python train.py --d_expert=96 --d_shared_expert=576 --router_score="sigmoid" --balance_loss=0.0109 --lr_router=0.000502 --norm_place="pre" --positions="rope" --attn_scale=0.129 --init_std_qkv=0.0622 --warmup_steps=69 --decay_shape="cos" --final_lr_fraction=0.1 --batch_tokens=[32768, 65536, 98304] --doc_mask=true
Below are experts of layer 6 (counted from 0) of a mixture-of-experts language model. Rows are named router (the router's row for the expert), up (a neuron's input weights, with its number), down (a neuron's output weights, with its number) and show model dimensions 336-391. Each number is 128 + 32 x the weight over its row's rms, rounded and kept within 0 to 255. Numbers have three digits each.
Before each expert's rows: a language model's description of what the expert responds to; "mostly gets" lists some tokens that are sent to it at least half of the time. This comes from a sample of Wikipedia text that the model never trained on.

# expert 58
Description: Award and honour words in award lists and biographies, such as Award, Best, Nominated, Actress, Commander, Order, Legion, Fellow.
mostly gets: " Award", " Nominated", " Actress", " Deputy", " Outstanding", " Fellow"
router:125095083141163099114163128116084147123197141131126115126133187162129152178097140082140099172099175045107133127105155054174101187117117147085123152083164098117134138070
up0:121100164108154141155125132158112114106132171159128187164140189157156155177176109131149037155056136174110124132055097121161144126123146156096163147079140141051104115151
down0:198121149131125054087118101149119095104145086120151170131180093163138100097116133148070154131149103129136174140066128115137108120090179132101099156116103138132148112192
up1:080144096178128111133161162116121188128086172146116144166088194121114116105142155153139110150142122146115111094146158115154151143099156176182134129119173121073102129105
down1:109109122089071159108093180089086074136108185151115119111083155104084152174061093181118135133139095118143123120110162110118091115098128153099179140153122136087139139122
up2:089116078128116106081161138140101119138146079137074051130172114123171156107139130121137155079105092088184070192124154178165151156147124085131137112088189058136146120155
down2:140163190122115128161151121089071059174115093088108083127162102117095126148131149149159119113123154171148088088128154166109120136068165156174160162083111134161111180149
up3:100179109115156153125128140134143090146137136127146111190156152139155065102158140104196175140099132129116142099097132070115164169242152138149115145094172114076107158126
down3:117095110137140082147118132124132116138162069112084141075133202195155215194193194161057161136171178088129145128162145091172174133142061077184138121124134052141115105131
up4:142096154064129074119115138127120110123112112140133137134218153156162088075176085122071130127147125140139158080120130158074103117139142154169171127143090117154141097181
down4:102107133087121148174126136146211149080156099138165148128102085167118174112073118122183126109120136152151108131155127080121133140116134180116130091075100114214148092123
up5:134145171125099152119137139143096181122148153132083097160144130132125150123198156088178138115125066105088117167126138102164176165102184144205103120070124104120105188164
down5:149164134196110159133137143146141170127115098138094139115159155155184178167150095137116041152164119072079146106129159115111135146068112139117076176122150131124114093183
up6:178102105145127104109096124159070102155123168129068116124124151084198148090183152108082107173155127131150173138189128123154161148112162103113170143137113087110122143063
down6:179161106123096119117122107112073111116093096117091126098123115131092102111199154061147173128067133079136119098182175040144163173125119121126136019087129059104135124162
up7:087064130148174145115115140157114096127131142130102125140120101143148167147100118097154107169133115154097153121146070061124125196165159161086103142075120034112108091149
down7:129092118107142108044109180155125156095089135151084111118173211091126178116178113120153142102164098103142148175168146052143101088087147150172102122118132125141098126108
up8:153111167134104102116068136126121145140172142133158127136155124173166134125097156147125113123129119143170110102174121131128105126174124163166109116154084142115102149173
down8:173128120070144171061118127182087116137219156136110178133185151128174107120150124138085154141048119130116120183134167131145118121105090131136169157115121105164168123082
up9:141142145110131163175134128170132131159158122159140128102143134132125166123156103107124173150138140136123161117148139083120146080178073092130143099055159141142122110118
down9:170091149114167123118096105107153160149124199089108144140098109131142140062134122196148095100104098162145145138150136161128090106129147105103103150165181103110119153124
up10:118087148155126145128067118143127108170139145054110139126150098158137141107113111123140133147083154132131150153136079161093059151108171164112115157068173130100130157083
down10:142068142177101101111127083187098112110145133087100107096187129153093115095119119082123169183053160132167089172145084083175126075093110145090085092147106068163120131127
up11:182059138159165100099151094074088112106121146100121135149088157137106093116125138126114119155120145135119139101066105137092114163159128116059131171114076150152149113131
down11:108091130134177101190082137098096113077162142134180106185149112150130156086136130165091204120066110061148121167105128080059140204107097129139108146141111206114134163068
up12:163147146140122145118171130082153113151127121128107126119119131154193167113175148131058116165127090135109066116084124114154122137154094118083091141117086156152073083100
down12:101137113105139150195162109127156119107178087144165159117149105103168103115114114135112134121123129177179102123148081172155135127121121086111162091132133194102147120160
up13:158145097134109101111118103107149076190187189161126178111161121148137136091138158141120105152184205080195157132140145105094132151122163156109171108066094129111095129099
down13:112096130115097139103129129155048160139125202168124147035130079082081162077122133125104133189089126138146131126085138178137119150134152133153138162096075139169126117155
up14:138130119148114069112039110179095115135152083143092123170152134138156100111157147075123113131111146124139109152157112086113139088119177142119192116154106145175103167107
down14:129121091146138115128132149037112151140159159150220152124116142050119096100093159099121116144169147122170110177102127108131130141123152162147098138146162088175163120131
up15:084063169150155046100130131085138093147161137156110126148143059147156159142075197116174066150115160114115162155130183140150181102144163176127086129110126130063107134129
down15:096108105122106150133147200178151107116166117153159097132153074144128120140115152147104198157097103166118152117174124099113190130118126220143114152062178107172118106154
up16:044147114139129112165091127163072116095138131182190099097069154126180096168081168094075133151121126139130065160143125148126109207133130134143141135088109065111150105096
down16:112099119156113133135095129002116126168149149148216098142095069135110147127132169120126090121184162123115105133132122129111076131097121128144111132159115128094145131085

# expert 59
Description: The preposition in, also of, into, throughout, within, before places, dates and events, plus commas between place names.
mostly gets: "In", " In", " in", " throughout", " Greater", " outside"
router:099137138088161140185122097182139102151125134146118109224152093152118111139136100150145107154127162087184083111127105185187077131145141146140173121156141103149118206104
up0:084092126097164187204190130126138153139071079073167129086090102122162077105198090182090164105116140099161085055171131193147106161139105117112155100169135123139091102131
down0:117214127150136115140094095117123112079123172163136096157164156100142163127122068145114159102082139141155135142110150146125142117141093143111153081144119174119174106145
up1:082123102023160098130170108127105152162107157144135123153075156087073090151200131181125163141075088145123137073209121134144155138163189123154177117171124102127106133128
down1:155123062083073106059131122135149087014208147141102102138144131068099128147130149105110121136143149130121132178116189157157130137129103104133151058145172202099200106190
up2:134124152104129117117154101160101151084052139131116146205165076130095106178169097168129138109144138120099126132087115054144143144143139122099119159106112132184117168120
down2:149055131148089181174184122132086103140179192124154132105129116111115186128088104156114165156086103089162119155128100140089090117100132154103152111172154124128174136161
up3:126089067089122096104177109173126143172120114097151136086121141161131099119126150144156119106091105116155088117155142125116083196106098144126123175179065107156067097129
down3:105119121128151101170104155098105118136086115097146168102131082101115053136144128114142124114132124114140135091102158162118122111153109094143115129023191143083085189120
up4:121141092148124153177091124109147150090114118187086131141102104122159072168134112163163145123144128155148145164151109156121110138172128151141132117138102202086112169141
down4:125135168091130072144102123157084153118071101099143119120108143168144126095111099129086099105110158124135136135141093193134133123079097176171057122156160150125070155126
up5:169072141142178193168153153130118109136082121089101120185092117149101090179132097159112213156171093137069142148141116157162120120166116142110094112100127126132095131128
down5:096142125101127144076097088117204126147128116091072104135154118059046149155129139110131080161144111103134081114149098133083170116133110190152098143121084119199132150123
up6:088112138088124101129182202127079146125090125118119141141157089153155148061119094164109172092117156083148189126158072131083096105095157174132191120199116114120085129086
down6:106187138082116125151121101089138087164112107166129110090145123117114127108098106126144109170124126129169168134138088070132138152191098115115097101141112142159145155084
up7:061154154148123109165192130077202148155123157160150147143126123117125142132099078134144208104089146109130114064159083137100119103143127130098164153144134127167119122193
down7:150132159092123106174064122145167160144138146137147105180172074159126149179138031202105096087125142125114082139089137056133132135152134156113091110093160119151128125133
up8:061092190123100120166153140109129164139096084149084200145101173121136087137173157186137123152123114111156135131137075184168186066138160112116133137110137072160121207067
down8:139158079119099125163119122158104155103108182153164089132112174066116161164114191192105138128130121105155099145067167143124158104150088072098131190100098160158164124145
up9:136126118114121127116139124142126064135114134106172082043162108095134193124109152199173068130107076154177085146105103148148152125124136111119111146116092114102154150194
down9:169110143093101169127150094149135108120115122109135080151118134135153146138144138126168111110159133204159148076069136146083100145141113090178139101170060105088123099145
up10:072102201145181197122051092128138155167132118162057168131129081056154105083145179158112184112151120161152141144112135163151187128117126135141175095111156159178124140175
down10:067171178152123107173107169091146132110154105152122079152155111176115171111121193133151154180128092095122130108137143088157064142173110154153099186050120162083160139147
up11:059157086100112140159153140214171111144107137151165156128085138121179065115138063115166147102150086094142159122184082116081074108147142142130122099177113139175170173156
down11:102129127153170158149116131118162137149102126151180136107170184144112133087096112142141158113111145108109137132199136159111065149080175134131192114111102201178098081143
up12:108086153084074156100136123146108172094103135148040148166106095141115150156148095142088129106133119110132144128096141115103108137123182179140143101186124136086115129122
down12:137089155103137035123105154133065089158138137118116074136068123142173108146130114100134117136107146130127153177137135088132105147191149117095147101193117103073098116129
up13:127134123105163160115100167149185139123085152140156145111187122230120083135139049149110081144193132172147174148141101159166137101118155148100107181113126070141042162114
down13:196119133126083097171094100144205152122132111143123129067139142173162112082139159087110095136125126105078133105127122128110160099098080094140111187070115120123147137147
up14:071158108119130168136122125092124112143107165140081126164107108117157146079133144116131116148152128137143148113076134135084126145160090097098175096163148193117142226123
down14:146127125131128067104173165159077122175085102148110104121124151087144144102121231099143113134121181127161072164162143151120163181113206174110063121153096113060129146171
up15:142096082106184098085095075123195044149065097087158104125133120129170121123074093143187179119167175130103122117174114167046121186110149096096166125120116137135182183067
down15:163170121114161130051149079153112134131102147106129156145233107161080094147167104109090091132125110216113146134145130098111175184148120130160153087171161131120114134168
up16:111133064109096147110111158105179133095133113124083148154111135102134150090071106143120179163155099153109076115165105155158106163138149232071126142190167092072120151158
down16:181139133202099117127082128101125164093120064117103117167119177105110093116109082150090128102127135131103148057111136125094095190132185111141089109126167092180165085167

# expert 62
Description: Opening subword pieces of longer words, which usually continue with -ation, -ed or -ing: pl(undered), ab(rog)ation, ex(eg)esis, con-, imp-, un-.
mostly gets: " mon", "pl", " bi", " rec", " ent", " Comp"
router:149169128064151145117115158131121103113093122151123142107178062050111134076087134158086112176150137147117186136121128135157156128093152085137157172174107127117069140126
up0:180133152100131104161094130177104140129124146126125130127126128126143109071149110140083122133130103147082131133080132162189129101117116188151122111173110103087094122148
down0:219115140081137154054115103184112060148138105131056131162118103162151127136147124172138142130107109060047137189166108140100140110075110153126133127154196091110091090151
up1:111141109119090188134215200128140188126130086153119118103146092071117100125086105163104121159146123152153141129174141174088180137093110165120164158116136143135110153143
down1:084140177076175094113152170110191109158051111088137094188150066144136092158121119183104149126028136083180127152158102175124146123084115113147169081111175160174125075105
up2:132160144133140118090126187150125129113158134166168146103143128101102138130165168080112101137109133133089211106131123131134125225145170077158115102150165114162130150126
down2:117176143092179101142129130184131088098153106146199126104131184112162130145110122082120147123137095168105149123079158083110136139100137164124087159148158125123102166164
up3:088099152150148109126123099067099129158108102099183141190095076105151094195075119125114137124166135062137107066142061165119142116084075104135161140110142117144082173136
down3:095123043138128092163090087124118110150101105056137082135159122108134064188174118115067127137095110108137127155119103125110149167081084108093123167104092174134116132170
up4:126152137140131102110174155173132151167129168088141094120150123178079112137144072167108134107084157097154137105142092094094191125149121173091167142086165132120106155159
down4:106140188097118130131179130149167078106102161124133152077150146107025122105115102149161122110174179105185126144175109175108079148158108120120202119089163103149099104137
up5:079074144107106144149089187154125082133104162155117147084113099086126125110106111134178146127123080160205123123138114131127122114107169181139144140078123106119130107159
down5:153063141129140095121116105142136164096135140140201123120106148146165138140109172173138138097148165102138098128133112094128128143115123201137056147132121089084125098126
up6:079100132112140200117095164141111138066157180107138162091145139119140154157121160134112099132112197152067110103067068138171140169125165153052195130124132075137132107156
down6:114166165151157165116142096171180094172183127098084090106109080140163112135141087127134168143130165148186091154123164101140149109126079136162140147180201139119095063185
up7:134123103095153192178170122084105158152109105097129155132130164154079107132119139124112111099175142147140159095125068060089111125143165134088140110064147134120091108082
down7:102089105135142130134109113154101110055134160164104156082152160179123098123056117102096160112155097140172179144144112109121158148113149084163175087106121150148096149163
up8:138149133122112095096078104153114126123133126127107119144129077186160099169124105096161082135173107158108209079180170069128062068123140130104166122137080112157060087124
down8:184165128155125129088110136142113087106117158127114035113111149062121130170143083124164092130114110136117136014101093170181119135075135170070164145154159164105145107207
up9:139131170133159119170186100140138139143121163117113123085144117128074164135072106097164139165115157091185145121136158178115095145124130144148097132131152100127110156134
down9:142069117153113150162163102100093128180179143136125141173145113176119095111114103128166103175140151133116046108115126132051151172134154152101119100170117136130154105112
up10:072125099117123162140122139132124168121055065150155129122176041134165067118121118134103134163167097160106167113126086143182099128084107090129177173140106161076108161113
down10:091093106142156065096065166137105173113095202141095113163091158081102151112108130091144184100152133161124021102130131117127086117158131108130137151157179137053130130077
up11:088143162141109149134110097101124087122109142096092089101109080082113136114115093106119149129185125231095082144134113073124147094145139118118131153124102070116138176152
down11:103144170079096141149107122130146184084177139086121186120163138130115165170132151135140120065122112170158088137152147145167140103094160146112090089142123105168131171191
up12:085202075148097081145120147213132125152126173153095141127080109133210121113111123081103145098213097161125191144122158082176182091094104162165117164130112151027117160129
down12:090143065162084135129169163100132120163113176202082075078154127120114174097151205099085134082142135132096140146150085086155185160136109153144109137107116138138155135108
up13:094150134138204171171077129150157126136119110152113097120192105095120084111148176156148094147107159142113135121125156130132140107121115103135140146174194124066140166130
down13:136106141130122093150103110076132159091045097140096104120128129067134116125122132127125121079165164165170157063135104144113136106184150098093161115132152107099084147068
up14:208207211082088086120142144130175131131138108110182071086153131091086111166110090086136157148099217132103106120058087123120117106087110134100106105088122049148100124153
down14:127127073090100149150089160127091093130170120133154137151174121117178148162114123110136112110125137101110156126148146155193120156080162197131101191099222093121123143156
up15:164096183140113064084111151156088153124124147167105106122154160104080120065118095140115177125182097151107107160068133133109181119134169149104105121099134148112120095104
down15:132174167082138095155128052100129107094082115133134095118091149117100113141162067124173149168077135081093090080142047163134083145135124172157137163078121054193087156105
up16:193127119083108169136120171149118091137097153119182206165104125141145166127160131173152133140185145113123182049152175114149117152145137088168123127153120180081101169179
down16:142130047115081079129097155115118036132181140120137136157127162147112096110092137127097086152133099159151191179128084122157102094180224091101073135129118195124144098146